config.yaml
n_experts: 256
experts_per_token: 8
moe_layers: [0, 1, 2, 3, 4, 5, 6, 7, 8, 9]
normalize_top_k: true
lr_router: 0.00104
vocab_size: 2148
norm_eps: 1e-06
dataset: "wikipedia_en"
Below are experts of layer 7 (counted from 0) of a mixture-of-experts language model. Rows are named router (the router's row for the expert), gate (a neuron's input weights, with its number), up (a neuron's input weights, with its number) and show model dimensions 80-159. Each number is 128 + 32 x the weight over its row's rms, rounded and kept within 0 to 255. Numbers have three digits each.
After each expert's rows: "gets" lists some tokens that make up at least twice as much of what it gets as of all text. This comes from a sample of Wikipedia text that the model never trained on. Tokens count by the router's weight.

# expert 27
router:129134090089143083161139112119125187056124150150147130081090105102103129165158106109130145057101115100123083141088128153191101135109118070117179099054154105127134111152093078108159179116158099169129069042100121120151108134114102079141112097
gate0:155197099055144124101101163048135145099181095111048141186151118134109129116151170142127070173128111105138074165110145154074076163074112179163137145141170101126093145148096117173158178127152104134178122164135159092154122172173111113140101096
up0:112109138101115183141144132101109142163139129077178123133124067151082132115062098172088121138187158129145134137122164101101093086086139112080119113108173184091140089080128154139172131058112145134154104118126132143065110136153195099114111140
gets: "i", "ri", "li", "ti", "vi", "ic"

# expert 128
router:106158132118119157139100119125107136103087092118109150133137103129176106143083057148153101012130068151115155118123138149138120107096154113099080148183147176136158091081140135104167106073130124098187095148110169166107136196110100111127146123
gate0:161085105108100150161183096142109111105125095182170183080118199132086119132120153120150095099096144124105121137150109111141182143109150135178133101143117108101133095139196145155143162145099094130109137108132107124102089091175081150162101164
up0:133092125093121134102097124094122140074148122140093132146133124133081108131136178158103091152142160097132209132100134098067192073113107062114138174144157122079067151147074036000133135117108071134138133075078155179131163128130124096147134103
gets: "D", "P", "A", "G", "S", "R"

# expert 191
router:204067124113115101169119087147119119088139124135181104128123128122151131159114100132108111091131105075159118126104127163133107091089098118083136112136191163194127126085125114127130133103104157176158121101159080153137111093129091074148175091
gate0:106113117162164163092166102175186101110168099108118114108148152139137108179138106151123140127089087102143080129166172147178120060094133170129144141134121126164090110081131086115160084093086129128156067162177152165100150147104145122108142158
up0:127185124135078151098109102153174171120128137106113126140178067142112118178134072181151108055164142117078123193170075101071142142131150139085114124148096093064129137126123084147134163100126074100165209095142117127148110159155128125131144160
gets: "the ", "The ", "its ", "s ", "their ", "his "

# expert 164
router:152107095118169137152085152065115109099149044135132155110121128124140109155120109129085147096141036103090105105153129151174102132138089062112057133135185137155143148132129143069137098081126134202133150110119103188137037155121087108101120130
gate0:172150110134143129079101166145131112119137123114086193087135066134136113117112132110127121077118090122103139127161145146168120100155100089108132080180200206114132139157175163088144082164152058163144166132154190087122107134170174089163153137
up0:083122117166134153100163113127155098131110160100118112116125079083140188126157131156147084144169180162120199165132126158125123073109128096145165119169095144174153095130134180208096162179169110163152115137157112072163129125148160080180113088
gets: "|", "\n", ".", ")", "==", "==="

# expert 75
router:111172165138151111152117154119112104117140049119135117157130071123138105079115143120131115048109147144163110138100109162146146103133188130067120084174149136135085089103140151089174137102146152122189161072079096128106127092138106102116090078
gate0:104130106197119089154187166142185190137179155139150149154101135116148088095136140158110131079070091232101095107130147148164111140090145125105078071089108124149104131139136099129044143103109179123088078160105128129120090145151098113102176122
up0:156182082126102080144143085130116109103108148121092171178129146116098114162142146120168154213137115163091124143131085144118112136086135115106158115159119058101105110146144151186149087175133152112101151079147141143140163144148118131182096088
gets: "y", "at", "o", "as", "ak", "k"

# expert 23
router:174090073060133110155138113106161146094167061116091103140152160144149106089153121105176087121133068124150108118096124150176119154119168079102089133138127126164145101142132148104193070097053136136130143149103136191103074091075134154142097112
gate0:121108091141109125170114100147145127120141156099033053133131162096052097119111189102160130138120114143066100128123157175105124142156120162127118114141118086093138135104160157101178157136112146101151113145108086168186114159154109183152154197
up0:102106147137142170132103124182144129089094118097151101171133160126115163198153141107177100071134088129072126120124132116057200093100140149184142092112161130115114140152102122110098131172163116116131103115120086056102070108168070196159157141
gets: "ers ", "s ", "es ", "people ", "they ", "to "

# expert 55
router:129100103130144122148180128087082151092170097181182147143094165096135121135092073121208114082164122133076105088126129124176127141110162119102115097192141160133153131117089143121137077080075155146169120107123114123105118083058099110181155118
gate0:132147109123086108111119104112099085183115127108138136079099123206128067147163088133122086201121147132176154116120192130137128144169173106140062125124150110144118126174235094111117136095137138099160110177137117074106089137098117138150014121
up0:117167135095130120151128114179106165174093060096158091120116127168128117110106056181130114056154114100139145117114139102101134156151117121119150165148107065134139093082093140108126160117125166121204156099149125041168096143094111125138171072
gets: "s ", "es ", "er ", "ation ", "ers ", "tion "

# expert 167
router:127134127085147130112138105158072153097144182153096149128085176098127137136134129122173080077128112172106112156122137150168051099137189080076127106132170217151160076067135073119112107053134108145164119118135122173127131113095119153130192115
gate0:135139113161103134104150141143130104172210166111076129087072102125149127183118122108152172173188140049083099030099132123112176153113089107131123136051151142146125125116116161130140142100143077170134138179169127146099113158129117100081139114
up0:181079145100133091103150112117074118102171081030104178137111063109118119129147105124096122172127153137151126113169149169165131118125107110191119106109136108136134138105094089154154156125096133114146156138147107089079090150151108148163174103
gets: "(", "| ", "A", ": ", "I", "; "

# expert 255
router:185165123069178116116088109162122121094160103182155087138108112118203093147151175091079083094091109131137089131167146174154124110144169079053162125142188116175111142095130184108126140140121163122153153122086066140067071128161141134113141137
gate0:082098081150080112144144106109127139052133133148114121160154141071122121182132047082130039109107100137114142140160144118120177134214130111142138081110182134133137111088132125179095142142112191105127095167120126103126054106052131134194146101
up0:164179151056061088068133147100104137108127189103150136048126160051124171147121114107120104145139075097150158072171158156146147149127145087148145170222112205116114126164093109128119101146177081174141108123167149045071127101127074175197122111
gets: " ", "on ", ".", ",", "ab", "such "

# expert 166
router:160167151098116129153112097130127145085151116141085150139086122115081138095130105141162130145125078132149128124131103169154099120140162069082123089141168174164104123112115096114159075076102088142102146072141080133091131135079131124164113091
gate0:101166115132131147148152138104177108152174169110150057139070136133140123121086140155115119134112139149177107085140098073073164118131155155131142138093087079153164154124121170119103107121086104147110120144134104102157154184146119170083121087
up0:144154143138126122129093187133142104121100084133172149145091100153128140078096176173090076155149118167095176118158154149105125138131139084145156093111140098149149149172109160119116171115075157112162114118119136099066113127121076132148144134
gets: "B", "H", "K", "D", "M", "P"

# expert 190
router:164094109080180094120181121090095173110170100124134089127059132155177102114132123133142080158117082182078126108131151131140070110114117105071152104146145133152176053098066089111103106116128155194134120070109063134124087136121131113158186118
gate0:135153067169120082194138118076155146140099109128090139142074128127106064131118138095164118166129105146119159038089117176106152116083084134137155126160109055078173078089097114131128129165151149136110100079146116097156153116163153143156138086
up0:120153078100112136149118123134165186164101165082141103101159080088057073135166109146140113185109121115103146129113131165134139060145146122073134130124124162141126102162113125154108108121197139077083178085158127077124104129186193161166126140
gets: "E", "I", "N", "B", "M", "S"

# expert 3
router:133107102150153119152127100141129133130185086164162112183114132128138107158070101094083125067093127172158129095150145140198107117113125121135120111175144160148187130109117102070127141062080143091141118143144143154048104117122093142180141086
gate0:175090182200138119128185147114152138150120149216108120182174131106133187158124129136111182195171126118154146119167127086081124127085143133160213103143091106103128080095122115085156156119112158103071108077123144147077134140167180105163134131
up0:107131132146081140212174061138118127108188163068117158163127144144147178153093151105114176175085181186160167168140112108108152122125101136140085135101101134155129106128131092047154153135183098123151117164160066152130144191130158144159169134
gets: "pro", "dr", "man", "me", "con", "s"

# expert 62
router:112058109095124074173108135108141116127089131164145149161166156118140118169078136136116142117075138139136143091164155163180123150122167078154086127131182127137148128139131188076163081108071156172187120139118115133062139124115111102158175066
gate0:098181161113126133078114172156131133089135134141085110182194173141171114154103153128148109135127091156163148070145168199095166135126131167148112098090119132144135101094131114043175107101175131144126169120115098173139146130136139091117110127
up0:094137171170122126108128151117165161115164114111120137091100111177101146185238178118120159118099144109152147168108175118108169208096084110115186146146078115122111131131103088090155139205161124071099175158101084088124081129142146158112163121
gets: "s", "bo", "b", "r", "mar", "St"

# expert 38
router:143077088061085090110127167105080147102085180151124080136082155134090049121136082114140067169110121148153104097127153173145081096116129112141149136142131127175121135154138061115131095110155110164092116131097060200121117157067105114110134075
gate0:197123164159128182111115113086103137140105168112152152162143166105124123170121097131081132128085054093189176113091190125144078155115158190124192128124138118137141149135124077119143081108105107102141153108156157138167173100124148155173181148
up0:135133150131159139172114213086107064140118171094114111112152124091070122119073125072113118072166158107182137117070119175178107136170116121196176129162135200098139155082117161170074073125154117140150061116169133086134115132130162092147163055
gets: ".", "% ", "0", "7", "8", "6"

# expert 173
router:157132116107158047133120151115148173121128128139079077129140197069134107096119134058147131119126093204129162082165106182150135139106133136071120097139140167125138105119117145090188090092117121189147090118079099138082110151137114104144140096
gate0:114173112111106133165098077107169072159131166184113126111103130112122145145146138130149110074105153138153107132129159173127132166218073113083140112083095128075111081122102078132125138110052126090124138121099129189178145100136157096078085143
up0:115189212111178114091149071129119079162132057114095107152136138163121168102098112161144080108126107122105095156136129167139145105127096116110106143101139092110097111173155115144135101065095193132085121110141095189111146058116141173127143104
gets: "J", "K", "D", "T", "R", "S"

# expert 162
router:154108106088164080139145109099105141067107092147121106127134170124109114147109052075097104130160073162097117111109114152133124114076158103131144102072162183179140145076126069133119130144112136190136087047138086156096113142100090076173178097
gate0:123086141170106144156101068133125091159117127187132110129162097141066142114157092117063127127125159110093097104122161122107131162143173125140140186035188134194185132196130142091128115066169091116172196134087160160153093135192152156186129134
up0:106118179121149149136116095160161086144124200159134076152100132123114096079153137157109102187089072173125109113123121138147110109127155129095165134080142134123099156168115082094084119134122052150124121117062207074116121201113139110077145121
gets: "M", "S", "H", "J", "W", "F"

# expert 119
router:208087129118133088163112117135131122106110135147189106129130138131162109179099106134114093118115111144128125128143141154127103118099102071093112087139158158204121056108134067085150143109115144131174102141162134139115122122126151089133134122
gate0:102081150185126154133138134128153203093145044078093071130120145161117114151097102122113145083179126118147148105144127143219092192126142127154077080148125151189099102189106123195107151074122116159137137141113168192102100160165115168135130126
up0:092128099127203149123152122110119086143102193064095106170127110148146134095060085099139137140112136111084148094107158108128170116165178151105127196129122079086118135093117101089126166140104180169129124094132073112200159122092069113123111170
gets: "the ", "The ", "his ", "s ", "her ", "their "

# expert 121
router:167113071141128164137113109104092170101150053164153158114066211123154125140144117128117116114180085113150122119150122151204137097163123121110085078112118164166135146083111124113116099089111145142109109155123076141157044132145100104119132110
gate0:052118212103135100166120148162147153051145152138084107140140109118162072132132154057147119153083125181105116130055149155175144096114111139143102079131165184125138127116073158143165133144154068116077185088214085164105088170107121129113127169
up0:138149159159147134081141143086157096113213041145137149127102117151187094166228175120132079104121106153150061168136149118123074151131101195089112184140143133125133145099102142141107086135140110085224177133147124122111090097121119136135146168
gets: "|", ".", ")", ").", "===", "=="

# expert 137
router:160064112118143099143164105116155141111156104181179104185142137136151113170108126098116107068108123147127115118110158118168119133143155140116065118195135127153172127119153132115105109080039180160106113122095121150050145119082132086125121088
gate0:105173134134142122141116157144117122074143147127078172124126079145117062172138133049133115089094101092148107144124102185094108118111109125114106109150104151141107156149121147106095127082133134162140117095160096124110140129126130200114158097
up0:126089086114139126065061101111069123170103120165119129168121123074068109169115081156114095131087106133154134085149146144124165102134110146071111132153112158134057114152064160084080146104152187149172154136137097161111132131152077151183143113
gets: "m", "b", "h", "f", "s", "sp"

# expert 99
router:143110095156144123145161114141108114136099119166213125086154118147083106148128103089133080072148117101136140117076137129124119106096143066137143167158154114130104100183116135076132097079089172166110090086078116188097140114103060175118112151
gate0:126179110098133140107150163108095120141115152128100143079152149187069127134112097083137098115061117132113093116188156103157159145143170158073121152116096110135088160128086091121161140131137144203060163113122115083160144127056189152159193100
up0:130086120155159132132140089169150182128130159179104096138159106097127125128135050102190184073164121056184140149103070103082125093145109062133124164110129061127156140119140163105146152090171177132152105114144142178088138153140072113179134172
gets: "ti", "ro", "at", "um", "am", "or"

# expert 37
router:141121142100149150140108139127136095125146113123108141107085143124124133214133087104089071079125098151104061130137128132193098145171092086148112118108170093144151115166090129090132131118107122208166103103056122219100084157141109072102167137
gate0:122130127156174126152166142165144127125107112116129124131078154166097121136181099171147121115145091125132138144172108172138156157127114074114066086077139066113182097151123075140119126109067096170116128111160115110145174109131079148096189139
up0:141133097141075147070118109074118109060137148116126163156186097099127145114128164090139066132133113152067107092155145127098134097142167177091152095091115084169100164142111152097123148182082144109070093124101132160120164075096176170105069086
gets: "li", "ti", "i", "u", "o", "si"

# expert 61
router:121115142064135122146190105085113166074159150145124123157087124141162130149057066091123092130073074131102051137158135123166097120126159092075133074173153121149155089108132096136139124108124096133179095124118119174107123112104154149130176059
gate0:127097104143105151141060151175116130131160098100129176173143068185143066104117097182082199133126052118115087148155166121084137096096141183123084164121114206137133149065084138175134129155124064136122146149102195141118141161084164114102117063
up0:183081124127160111140195166100124140136192127105169082112096165095137146161100184174118172087118099132142133103137107135166138149135145101167178141092135116166107054100191139128133129139124109114125124082162126095139102108109121116157113165
gets: "(", "| ", "/ ", "−", "[", ": "

# expert 72
router:138143188088169097169146100157085136099153162161111138181087122122106094114122131132163142140175109115149131095170084170140100108082110103054120069126124124210098057062151076134157121124091158131163164119124118175124078119149127095142120101
gate0:084098117152092115087188082193156119150114175192100181164110096162070103137145116112079108132151132117086099084111117169109072070149099069160080151143079134141082063158149110088062063141195122132128149128077119175154131144110153106197124169
up0:125112151127140169156136164106127155110108154085083105115109092109125136162116147189169068143148135204176110139135144138108170200078122091120164134149116160106141211117100129120178109147107145208135097110182140134134115056150132132115123103
gets: "the ", "The ", "of ", "a ", "and ", "this "